config.yaml
d_expert: 320
routed_scale: 2.0
balance_bias: false
lr_router: 0.00136
Below are experts of layer 6 (counted from 0) of a mixture-of-experts language model. Rows are named router (the router's row for the expert) and show model dimensions 0-127. Each number is 128 + 24 x the weight over its row's rms, rounded and kept within 0 to 255. Numbers have three digits each.
After each expert's rows: a language model's description of what the expert responds to. This comes from a sample of Wikipedia text that the model never trained on.

# expert 3
router:106136130132132146156123097082140117147086115135111148152136111125122110165133096093084135149163152152170151127149143144166129104129176074144139098151092125150125131141128116110105120068155124149106164114119156128179142110112110124161130130102152122112130131091147074156123157104119191112119170134132124131088118126137116094081125070156158127119134098135150132120173179157122125067144
Pipe and semicolon separators between column headers in sports, election and airport tables, e.g. Final result | First match, Season; League.

# expert 13
router:141126127104129109160126114130123096113116151105171100119125100136147129140129156104108124111159108125073112128160130164132148113080115124133137101144112148076132085128130101150101129167164113147137098141122097135137128146138132148106115143133134104115101086150110122160210114124090148182116108131086109092154080140117142123153122087197154129138052126175129112109123201046122134144132
Articles the and a in biographies, mostly before team, university or league names, e.g. played college football for the Miami Hurricanes.

# expert 4
router:162132107132123111100108147127095072092184138159121153127087129093127141108128157153123127133134137123146146164113138122125133100157137142082144133151136151141146165117119092132105122154129141149087176178144108174149109104110160119182136103120135137122150108126129115139112090181099116136112125095141099079143172120107129109145131119132122143143064127142145127145153143142122115118140
Nouns for resources, money and utilities after the, of or for, such as water, power, tax, money, light, food, business.

# expert 20
router:133156140077151155153089162147122120147070117075171131167146121129132155122122117138112138173153129103146143115087075133138127167136132129106118162168147142174105134116102106149130149136072125148121168126158130138109160144119096088115157146141129106095089104147093078150123120141119147122117092101133120136122126106108125104109121123128174126141078135075165105122122106139113120137168
Commas closing a clause or phrase in prose, before and, which or an appositive, as in System, a network or cohort, making.

# expert 1
router:144113201136091096161134136109140137124166147152115129138108126097134171118133179144118139119113106138140085069152154051125134139098150163152105140130125112101108138144101107095145133115125120098165152124171138104137133122147122130132131123129100091132084115131119120103151111113128108129125173125128130151136130141138109114118143120159114089084107147096118106110188137163121101116129
Interior pieces of longer words, often Greek or Latin stems, such as whistle-b-lower, feasi-b-ly, con-quist-ador, -phobic; also section-heading === marks.

# expert 21
router:082154113083101134113107135077139122105121112106128109107150126090169107105116146099115148118122149138127143162100137114134136106133135167111145109126081124114103080080139133134141129184166136131109080160130160155115143173124103137116142135126114109154162131127127160146092191115121120139116110126130118132154113102122107167146147107119120135104107129116097125170153137134090070121122
Month names in dates, mostly after on or a day number and before a year, e.g. May 2, 28 February, October 1.

# expert 22
router:073101103084141132135125150128134147112144130098122141102121151120137121116163174110114139132124144157126124135094152138126154155116113128138121134091165116132075124106096104081091144122136150077159089088083112121134142102119128130148142101114094104119160133120124101118152108069133146124135181126140161138102126125153125098159119139096134170160135128159108106142103093078113125184113
Pronouns he, it, she, they, this, him, usually opening a sentence or clause in narrative prose, e.g. It was recorded.

# expert 28
router:136146123113118168085090130119147118168112122141150108102158124113128090149122164119142134114131155143143171142113093129125131148095124191153111101120094096105147149196150145128097154167179107114147154129127099098148163160104147169126084149144120146112140126106118114127106133130138159102157138147119095127102099123108129148160117175150126137141126135120078125145116103165120137124095
Opening parentheses, compass letters and code characters in infoboxes, coordinates and identifiers, e.g. 46°12′28″N, UTC-4 (CLT), UNII codes.

# expert 24
router:141134112121102102137135132140134160166108100082153104107150094146108106138142151105128123128133116123105109167079118106161132101141130143119141131151134120110125157152130165067116134120143140103095138160140123169114082129128129143161140114164116080109114161108134200125139156169154121089158151133112112154106115109122128148120128128117156100118155120115111124128121169106126152172116
List dashes, colons and field labels in infobox-style lists such as Coordinates, Website, Elevation, Phylum, Time zone, Area codes.

# expert 10
router:140135149159140134161133129115135126142127130144146111099150135125123102150163134181128144143068124105119103157116128152100122101118136186118122131088101139169097120151086159163117143155149122155116145128119162108137154101123149114163089143131144106128143113148149123113151127118151113123149096117144123154123099143169095142136130152166108154102222145127116130139102094095178082102128
Contraction s in quoted song titles like What's, plus verbs after to such as know, stay, keep, commemorate.

# expert 18
router:088103156164174117115133134077104128140187131124129130127143137123140182141136103093129108107155107171155124082093119087118131136104206124126138128173131094113133138135100150120135116130148103113130088111141148089148113094133110138106144111109096146103150142139136111121130122121100145146143138140178113099130112144100127099138126119122120111156136155098131106097079082094147097131105
Single-digit numbers and Roman numerals in stats table cells, ranks and peerage ordinals like 1st Baron, also one and a.

# expert 7
router:157109204111123144139151155132124107150107136117147130112144167113145154181128134148099117133124126116149148111127148125147110119142097110132133120169126147092152146100128174116124117122132119121145151126143143118120116139139161155098105117103101098126187092125119138124083116128127093099160117161136126136144061167160157099134105150155118184135204111137159141127075214069139149177130
Final pieces of Latin species and genus names in taxonomic lists, such as Pucci-nia, macul-atum, Clavel-ina; also plural -s and table pipes.

# expert 5
router:111146179130115152132180130104112138137186122147102105121104121121151140130129094118132140109089120125093138126092141093126119103120140114110130159101114141097181157116120100130138111139121104149179082157135146106127129137134134169109104151100149169124132137133158133136140135141124120122144131107153129135130150086119115148109164113140150151110127118111138129142169091106159145149154
Geographic and administrative name words like City, States, County, London, Zealand, Island, often after United, New or the.

# expert 11
router:102151130163129095136145125154124108114163120092113096127138123121130161114123168175108123124097134116104115146111175153085127117148125137105127162115139159061120140138129122155102127123102126090101076121119115130144119107152100070137132102102098115134118146134172122138107143097133128142141115161120156143111105113096137171092127111155106133144154140148137146133074101114151103111121
Line-opening markers in lists and tables, such as bullet dashes in bibliographies, table pipes, = heading signs and numbered track entries (1., 2.).

# expert 26
router:110140162125111107096135131130133132116118107156096115121120141118059177150125137165169147101117124113118149148100151136141136126155159144099103129147080148124123090081122128127105131157105120159110117106121125089146139102148170141133121164104153103097144094104162105097154180126121110131151128143132197132139170121106119166133082143127127142112116143128124097163161103102113127147117
Verbs of having and giving after a subject, such as had, has, gave, provide, and colons after infobox labels like Colour: and Occupation:.

# expert 9
router:100130119135129090148149143087131117144160136128109129129171114173161159129126145109108146127109121137120109140156155149123131128111144173088101148120097137106150139149110096157091134152143092150086106118129117126146114087110152102145148142162138158107203129163157136139141176103155133108140118102094107136133134145140112132148133107138125080121203115124148128114155097097165096152144
Line breaks ending markdown table header or data rows, plus table separators like |---|, and list labels such as See, Ref, Notes.

# expert 23
router:155124098152151143155139127138134182144065109101110143123125152106116099110126178080075098126135114117150126099171149099134124138116106135116132121126060158168130141132145133161121137102133130145123107139083126130114165139166131076127122162116111191136118112146094104117132120142110165157126150142108108148110107132123136118144132121106112096118066106164146123155128103187116123157080
Nouns for films, albums, books and their reception after a or the, such as review, film, version, edition, released, awards.

# expert 2
router:139117115140139099132109091151096157109102125161093090116126146133159141138113111136108147155142113144117088110143145112111134103161106163119147089142127131097111110123160132151104129178154120131140102116095136072119108122111110128112099103108113162125112147146127104108128132152096139168160170114114062150112151188116117137100117159103092136122135143145136105163155150087082100117135
Four-digit year tokens such as 2013, 2019, 2024, often after in or a table pipe, in seasons, careers and census dates.

# expert 31
router:123138146144092143102159156145140072109096154121122114128058119158071136122117137143111162126114127116128094115121107107119112144143096154140114088165148060148142082170150115104161125097088120137166111119140123140121140150140132103129108140112090161111208104131115137135110140200143135080165121132164092111131085146130141101144159157117134131140158121173117139139117105148147108133164
Subordinating words joining clauses in narrative prose, e.g. as, when, before, until, because, while, plus as in served as.

# expert 6
router:191151104122108114131123101192137093127105144157128136127126135113177113102116147156119118099145147129121150110138132139121119118143166123103092135085145141142141140172114147154148099121121130180097136100140132132111159124114142141110148136110143167088155158143109183098113119128137094139140115112127107128166160141142130139135117180144144100143154112139069134157162101150138112108113
Vote counts, percentages, score results and row labels in election, census and climate tables, e.g. Total votes, 1–0, Record high.

# expert 12
router:099160163165196135137133137092123135153102147156139113130116135108073089164123114077173116114176100128150109154140113116152145138144168095121139183146152150191141144120128126170123105166138101132109085112105083158124120143150177177102093148155157137103153136114117155117129147113120123129122133114090174130087143119118157120105114132160136140133103126094115121147093089141109154064147
Connectors joining paired terms, mainly and, also &, or, /, hyphen, vs, et, as in Jazz & Blues, domestic and church.

# expert 30
router:139116143149153138102148119130123098140189137113102186122086150108175103131128130166128126148124145115138122129145113101116141112128122074116103147134164095107104125140153091102148150112113135178127148119110117122109133136132109113099134140153126137158092103106075143118164162142155172128114048124158138163107115121119084158151141102135085123118128139149098148108135120140138141131117
Ordinal suffixes and ordinal or position words like 17th, second, third, left, end, south, front, often before century, place or of.

# expert 15
router:112121140101165168154129129140085119111157136165110141120160110131134133118139083102117152115147121129081150156153117108148102126140094127139123126099125164139140105147118136177118126150118115167190130103174110138123131106138126199131130125115138163136131142143132102134205113109125130151136086161101165115112126120133122142135127121177163144113072129122113142127154141098129174132138
Words in athlete biographies and sports results such as plays, footballer, professional, born, age, joined, medalist, often after was or who.

# expert 25
router:125129147140141100144168135158116108131150137127130142145107125104121110148157153123094124104131124127124191154144157164120153102125189145120118163048101161171150141157083141170149137152100121144154132132091155154131192106148160111125109111122132077120142116136146139136168151101178165123152100105077093118138094138139116127151155125157105108127153117107109151124200132137137079105120
Word pieces in Arabic-derived, Romanian and Thai names, e.g. -ul in Nahdlatul and Oțelul, -ullah, -uddin, Ahmed, Thai bytes.

# expert 17
router:083129120121128110146123094116119132131129117143118120099099098124131119154117099175122147159072115125154104139095148148107126146155103141080144108100110124172151121148117147142142078155130140148122108166125164130117165111129118157129149125122148052128137133127125162103125129104096158173105141104168124139143155115166132163132128131113067083110106151130135125115164135163142154065165
First pieces of Spanish and Romance names and titles, such as San, Los, El, Sal-, Puerto, often at the start of list items.

# expert 27
router:161090157161137145099117146171111096126120137127127177109129135127128153106118092200117135113139129145107140174123077176173130121125122099135153168105081140160115159105117148165129105148087103107161157116070123142152137125113106106157131131150108128127102144140113136125110091126098150142106075089161156119126182099104123141177140154099130157137136136155124162146134126124147190145117
Word-final pieces in French and Romance names like é, ille, ère, eau, de, le, plus semicolons and pipes in dense lists.

# expert 14
router:135101139161125152137132098139121143153154125145106110145101120134133138128122142116128118155104112144131137157105114127098153121149130124126117108141187114131128114128139161206105156115152134078067111143113148109099113157115124147126184097177182159136122137129145139154168156120148104119099106151112102128170137112148104109152109148125148160126119134098150089148118097164119153099133
Pipes in sports standings and cast tables, plural -s, and word pieces right after an initial S, such as s-lu-gfest, S-li-pper.

# expert 16
router:163153169107119154105129142102128138126169116157126114121139117113120160137148159108178125126118121134080131108144106159090097137114134165158085132159116130122159120125115140113191129128113130158095149141120145111134115114110162093127068127095120150113128140101157140145091138114131121130139088139077134120098111136111127133164124105126105116140151144126108086129142121139115107108115
Name suffixes in Slavic, German and Scandinavian names and places, e.g. -ski, -berg, -ović, -mann, -kov, -insky.

# expert 29
router:101131061188136167133160094136158168122164147153126148117127157111096106124156135110117139159098119112117143133138141126113133150106122159160142112154111154161113098122132126118178127133152146103125096132092105130106143117123107121132129121074139152084137119106190086147140063096170107140146155126147144088122124169074123100136133124115086133126150113124143153096091120118118122115141
Number and quantity words such as two, several, many, some, and the of following a count, as in Eight of, Most of.

# expert 0
router:154147090123140157148122120128132145133071101123132110128176151140088079107138164154116106116172145119108125118148193099119144119173117188160112118145097154140123106138124143124079150141129122088127071158115088133130146135087142124106150117106115118142084125163153105152138131167164144106102132184169105147146113133115115164143112139154110187121143105110138132116132119115141123175119
Driver and team names in NASCAR results tables, plus Mc- surname openings and sports surnames, e.g. Kenseth, McGugin, McCarrick.